{
  "d_shared_expert": 128,
  "moe_layers": [1, 3, 5, 7, 9],
  "normalize_top_k": true,
  "balance_loss": 0.0194,
  "n_kv_head": 6,
  "parallel_block": false,
  "init_std_up": 0.026,
  "beta1": 0.9,
  "z_loss": 1e-05
}
Below are experts of layer 5 (counted from 0) of a mixture-of-experts language model. Rows are named router (the router's row for the expert), up (a neuron's input weights, with its number) and show model dimensions 0-191. Each number is 50 + 15 x the weight over its row's rms, rounded and kept within 0 to 99.
After each expert's rows: a language model's description of what the expert responds to. This comes from a sample of Wikipedia text that the model never trained on.

# expert 14
router:58 48 78 59 60 49 46 45 28 41 54 33 72 31 67 36 87 47 30 35 58 61 70 43 32 53 68 59 56 21 52 43 56 64 65 37 61 46 63 63 74 61 37 53 15 36 43 46 88 64 47 43 48 65 25 50 13 62 44 44 16 44 60 38 77 36 55 41 61 33 56 41 58 51 25 51 51 46 55 66 49 56 52 50 39 42 36 45 45 06 51 48 41 30 65 56 51 38 38 41 39 55 55 69 62 50 35 23 35 50 85 48 51 68 34 52 40 43 38 61 25 41 28 67 44 56 51 46 30 69 19 33 68 94 68 45 54 39 48 57 41 52 70 56 35 65 65 49 42 56 44 25 53 51 39 75 59 66 64 61 48 36 64 57 40 52 43 87 73 48 42 64 48 68 27 38 41 36 40 72 82 51 61 61 52 51 46 42 41 50 56 74
up1:43 49 34 39 62 71 55 57 78 40 70 45 38 70 60 37 55 51 63 58 35 34 69 31 51 54 20 25 50 41 54 55 52 55 42 48 35 43 43 67 41 56 25 32 83 69 67 28 62 58 67 56 61 57 52 56 61 58 37 46 69 53 65 36 45 43 28 24 44 35 54 35 37 41 41 46 46 38 58 60 32 33 64 48 51 73 69 41 35 72 63 35 63 56 57 47 65 29 53 43 73 24 13 55 55 48 51 56 75 49 33 46 63 24 18 80 45 47 73 55 64 46 51 55 32 55 54 43 69 32 61 38 45 34 55 26 42 75 56 51 44 64 48 34 29 78 47 55 63 60 35 45 71 30 38 12 35 76 64 71 58 52 55 56 52 31 51 51 37 37 09 50 74 67 39 50 44 39 59 54 36 27 34 60 47 38 86 54 57 85 51 26
Adjectives and proper-name words for nations, parties and institutions, such as Political career, National Football League, Democratic, American, World War.

# expert 21
router:39 48 81 63 78 67 48 68 61 50 44 40 52 45 46 49 87 54 41 38 65 26 59 42 79 36 76 24 49 33 54 39 56 54 57 38 79 67 57 56 52 43 58 70 34 18 51 67 57 82 59 49 53 57 32 57 66 59 39 32 25 05 31 41 77 54 27 43 36 40 48 47 42 68 59 35 29 50 35 38 32 49 79 49 43 31 69 25 65 34 32 35 33 55 55 56 53 30 31 46 50 69 41 44 42 35 47 59 53 49 66 60 64 48 71 62 55 73 44 47 63 34 46 34 67 21 38 63 63 39 38 66 54 68 54 22 77 35 50 32 42 43 74 31 69 47 72 70 24 35 69 31 52 79 57 60 59 42 41 57 52 51 68 53 34 69 42 46 67 61 47 53 59 55 27 31 37 41 57 47 48 48 49 43 43 54 37 34 56 59 58 85
up0:34 41 73 52 52 38 53 51 64 53 75 78 74 21 65 23 56 65 54 62 32 47 70 67 56 45 66 60 47 49 40 64 19 44 54 72 72 48 42 56 51 30 46 62 41 54 63 32 64 55 63 80 63 06 52 42 43 44 70 60 66 34 31 52 47 62 32 73 75 54 58 37 79 68 38 44 62 41 63 31 65 30 65 41 31 47 66 44 34 45 47 56 36 29 30 72 44 47 70 72 31 80 32 44 67 47 60 33 41 38 49 49 33 54 41 72 58 46 36 41 41 26 47 45 61 56 30 80 40 73 52 61 53 72 53 79 46 50 58 54 47 78 48 67 51 55 66 43 43 35 17 35 50 47 31 37 41 22 19 32 43 44 51 38 62 74 28 43 55 45 50 38 16 56 43 41 61 64 27 53 64 36 37 40 29 46 51 57 58 28 49 62
Ordinal suffixes th, st, nd, rd after digits (18th century, 1st) and words like first, second, third, million, new.

# expert 35
router:73 29 61 37 65 70 42 49 39 41 44 45 52 61 58 33 81 51 68 36 41 48 47 37 30 33 38 56 49 17 48 74 53 24 49 48 73 53 41 47 19 31 56 56 71 61 51 44 45 78 29 58 62 43 62 48 50 56 37 40 39 23 50 31 56 48 38 61 61 58 19 77 35 40 50 55 72 32 67 74 35 52 39 23 37 80 91 58 34 43 39 12 28 62 56 43 62 63 85 64 44 53 44 52 69 47 42 56 36 39 38 53 43 43 56 59 56 71 41 54 56 53 69 15 54 74 60 36 29 56 29 35 36 40 46 58 58 54 23 56 35 44 46 47 47 73 53 58 39 38 55 43 25 51 55 61 59 68 59 72 28 54 49 73 83 34 35 54 56 75 38 38 53 66 66 48 22 32 70 53 40 51 26 43 39 63 33 71 50 55 65 49
up0:71 44 15 35 15 33 33 57 53 54 58 59 60 82 38 42 56 29 65 51 45 55 40 74 56 68 47 61 40 70 67 54 66 82 58 22 29 32 31 49 38 52 58 62 14 56 60 47 62 39 46 86 45 47 56 49 43 70 68 50 45 78 55 49 64 64 42 65 34 41 63 23 45 64 54 50 60 53 53 57 91 44 51 50 41 08 47 36 53 28 40 63 52 46 49 58 75 33 43 58 60 32 45 57 69 36 56 52 62 32 56 04 67 27 58 26 10 28 57 37 65 39 47 46 74 42 48 61 50 33 53 48 60 39 75 56 30 55 39 41 59 72 66 42 34 48 46 45 56 68 44 45 68 40 41 55 29 60 36 54 43 40 64 35 47 47 53 52 53 44 36 55 60 31 46 64 56 46 34 48 69 61 60 56 81 42 76 69 49 16 46 51
Commas and other punctuation that ends a clause, list item or date part, often followed by and, which or but.

# expert 48
router:66 52 84 38 57 46 56 41 68 31 32 49 31 82 45 59 50 29 62 34 38 41 45 80 55 73 31 52 70 27 60 49 46 49 76 64 49 21 24 40 61 46 72 25 49 60 59 69 59 47 53 38 63 56 65 62 42 39 40 59 78 47 74 68 77 35 64 56 40 58 76 66 61 44 68 27 52 43 69 58 23 69 33 56 34 63 63 41 57 50 42 52 49 43 46 44 45 52 34 56 53 41 47 63 72 70 75 50 80 51 53 30 50 62 41 61 56 43 28 31 37 31 43 31 62 37 51 67 65 51 60 23 82 54 32 30 60 36 82 61 36 78 31 64 45 29 39 59 31 61 31 35 70 54 35 55 25 36 68 34 65 58 51 64 39 44 68 49 73 42 64 60 25 55 56 58 44 43 41 74 27 23 49 49 70 38 61 45 68 36 56 41
up1:32 45 48 64 33 19 42 62 55 46 37 20 64 72 62 81 37 38 36 32 51 35 19 61 50 61 63 45 51 41 46 28 79 68 35 45 60 46 25 61 53 40 63 60 39 72 59 46 52 62 44 50 43 33 80 39 54 61 62 37 55 55 58 69 51 75 63 77 46 50 68 40 47 23 58 52 49 65 59 58 19 65 40 30 33 35 38 57 33 35 62 46 55 62 55 63 65 44 43 46 46 60 37 62 43 99 35 50 59 66 60 48 50 78 44 52 35 35 77 29 71 23 41 49 26 41 55 78 45 24 51 46 59 20 61 30 59 48 37 70 40 71 51 55 61 53 52 33 55 49 41 48 53 71 50 28 50 44 57 42 32 53 94 46 46 34 50 51 48 64 42 78 67 83 74 57 41 61 68 47 59 54 60 63 56 57 29 55 38 18 32 59
Later digits inside years and ordinals, e.g. the 8 in 1984, the 0 in 1940s, 2021, 58th Berlin festival.

# expert 9
router:50 47 64 33 37 52 88 49 61 33 57 23 53 67 37 81 35 37 49 38 35 46 57 65 42 29 55 66 41 38 28 73 42 45 62 27 50 66 34 52 42 81 56 46 57 55 55 67 67 69 70 57 69 63 40 43 62 77 50 31 19 46 40 55 56 59 58 37 33 34 58 56 40 62 34 26 50 37 41 24 70 49 37 50 61 47 65 35 44 40 31 59 48 68 70 35 59 63 68 22 60 51 68 42 55 41 52 37 58 34 45 37 47 42 62 61 60 38 57 72 61 43 50 37 59 69 37 18 55 52 52 54 32 57 41 55 69 49 65 62 65 25 63 25 43 63 41 47 31 19 33 42 56 24 83 37 16 61 73 76 66 53 32 68 64 14 54 39 38 69 05 46 64 39 62 49 54 54 56 48 63 45 54 39 41 33 72 73 57 42 72 44
up0:34 59 61 62 59 48 46 37 67 18 21 58 87 38 63 50 61 55 59 55 42 63 46 49 34 67 54 44 54 59 74 67 53 40 41 71 51 40 36 47 76 43 79 58 56 41 59 62 57 39 40 50 44 74 42 64 45 36 47 53 71 22 44 72 33 28 53 11 58 72 46 23 55 22 78 52 56 47 39 65 46 58 50 19 51 53 54 60 82 26 39 65 50 49 40 48 48 29 47 44 99 75 46 46 52 52 27 96 34 63 51 29 73 54 46 50 46 33 45 56 71 48 56 52 62 62 63 36 41 52 31 41 14 38 44 36 26 22 39 61 48 46 52 54 40 44 26 58 56 65 56 50 57 44 29 54 33 48 65 48 59 54 45 61 46 44 66 53 71 68 58 35 39 36 42 51 84 41 37 43 89 47 40 58 47 31 50 48 52 28 43 70
Decimal points, commas, pipes and semicolons right after digits in numeric tables, such as climate figures, vote percentages, coordinates and batting averages.

# expert 47
router:48 49 59 27 70 74 51 80 34 70 66 49 42 50 53 40 50 30 56 47 50 65 38 49 68 47 88 48 62 31 56 47 62 40 74 47 27 52 55 48 73 61 27 44 66 31 40 49 54 67 78 43 22 63 38 43 42 49 70 77 31 47 35 31 66 44 44 45 58 83 61 28 68 73 51 53 65 37 32 42 38 51 16 50 40 61 42 66 37 27 30 55 49 30 51 48 59 41 19 36 41 61 24 70 27 35 46 46 24 34 63 47 76 35 32 57 37 51 14 63 64 45 22 48 57 71 21 34 59 60 34 29 64 62 50 44 72 39 57 29 49 64 49 39 62 46 49 50 40 65 44 39 36 62 54 63 28 57 37 64 66 44 49 63 39 63 41 22 56 33 29 55 68 55 51 42 41 47 59 65 86 59 49 52 42 37 47 27 24 72 47 70
up16:64 47 56 60 42 38 27 70 51 53 31 63 56 58 50 45 46 34 41 68 54 64 62 32 46 68 44 33 53 50 14 39 29 59 44 66 60 30 54 33 40 64 56 36 45 28 95 58 40 25 31 48 83 43 26 74 61 27 54 24 39 40 57 35 52 36 23 55 40 46 39 55 47 43 65 55 42 50 45 68 48 38 57 57 50 87 64 48 57 39 50 27 46 45 55 56 54 38 60 49 37 35 52 38 65 45 82 49 65 67 42 42 48 29 50 60 59 76 78 49 42 96 54 13 53 30 61 39 43 37 48 54 67 39 41 25 48 44 71 45 69 36 61 40 42 53 58 30 52 49 45 51 48 43 54 57 46 30 36 45 62 43 59 45 55 59 47 35 77 20 28 38 51 65 39 64 66 34 44 66 29 48 43 23 79 55 60 72 96 51 59 17
Adjectives and participles after a or the, like strong, early, new, other, combined, popular, and endings like -ily.

# expert 57
router:46 46 71 43 23 65 63 33 60 58 38 50 66 65 32 25 14 50 66 73 29 45 42 35 44 32 34 40 71 83 43 59 63 66 07 54 64 49 27 62 42 30 27 62 56 57 43 41 53 45 53 52 60 40 61 53 53 41 48 38 41 25 46 54 30 42 57 71 38 54 57 43 35 53 34 77 48 43 40 38 61 29 65 69 63 49 42 49 30 26 60 29 61 71 48 75 36 58 44 43 64 69 43 36 68 37 78 48 49 43 43 55 55 11 33 39 42 39 48 60 35 75 50 29 43 52 40 38 46 62 36 36 15 61 57 35 59 48 32 78 60 07 68 59 50 59 59 58 71 48 45 47 68 38 45 61 45 44 69 55 51 35 63 78 63 55 43 25 30 72 27 60 44 65 42 91 51 54 69 56 47 63 31 60 55 60 50 59 56 39 79 49
up0:68 47 55 55 63 63 45 50 23 56 64 90 61 25 64 55 51 58 26 34 59 69 65 38 63 67 67 46 33 50 26 48 61 36 64 57 62 30 62 52 65 39 55 47 74 67 79 63 43 19 49 64 44 67 64 54 42 71 68 71 50 57 38 39 53 62 37 64 57 29 35 19 51 34 49 43 37 38 52 47 40 11 38 30 42 22 36 40 46 49 31 59 44 49 29 71 65 65 62 71 21 37 72 30 46 58 32 20 75 62 38 50 47 52 45 50 64 60 39 42 43 50 50 67 47 25 76 48 56 69 52 54 53 95 53 72 42 34 46 43 37 56 64 44 56 46 38 47 56 62 64 60 52 66 48 69 50 64 41 44 37 55 67 35 56 87 81 64 53 31 51 39 52 55 55 43 60 64 53 28 84 55 52 71 23 52 53 49 49 17 34 44
Relative and linking words starting clauses, such as that, which, who, where, but, plus commas and and joining clauses or names.

# expert 7
router:42 56 66 77 47 46 35 55 55 39 51 41 41 61 74 48 56 36 64 61 33 36 62 52 60 35 33 45 75 56 26 47 42 52 66 52 59 51 58 17 62 35 62 24 60 46 53 55 35 30 64 57 76 52 60 76 10 36 31 43 50 66 39 38 68 43 59 72 39 77 80 62 50 56 85 64 51 29 64 55 59 38 29 36 48 41 64 38 41 28 67 39 58 52 36 59 37 54 42 69 65 39 43 55 40 28 50 33 76 53 61 48 47 25 35 47 58 79 36 65 19 52 64 49 59 43 47 70 55 26 23 40 49 47 57 58 36 77 54 33 29 84 17 42 43 52 75 87 39 73 56 43 59 38 42 60 48 39 49 37 59 54 52 55 74 55 57 38 29 53 74 55 59 61 33 54 38 30 30 70 33 36 46 25 53 49 54 66 70 29 62 28
up0:70 49 46 50 50 40 50 65 51 53 52 45 83 74 48 20 56 98 64 44 23 43 47 42 51 69 48 30 59 57 42 65 31 17 36 41 33 74 59 54 72 61 28 61 58 57 49 43 44 45 42 45 57 52 43 52 77 42 65 56 50 64 47 51 30 60 34 47 49 43 37 27 60 53 38 56 38 58 38 65 72 34 72 69 49 46 44 47 21 63 84 79 51 32 52 65 36 50 22 59 56 62 37 32 57 47 45 53 39 53 64 27 53 44 37 66 43 59 63 71 42 50 42 51 46 82 12 37 37 70 29 56 33 72 58 74 28 84 29 59 23 56 59 47 44 72 66 50 45 67 56 87 52 06 54 49 61 59 21 42 66 24 49 40 66 56 31 73 40 40 44 38 45 44 27 49 45 59 27 42 45 49 62 56 50 54 48 50 44 63 52 44
Last digit of a year, score or figure just before a pipe, comma or dash, as in 2023, 2021–2026, 25,349; also present, BCE, century.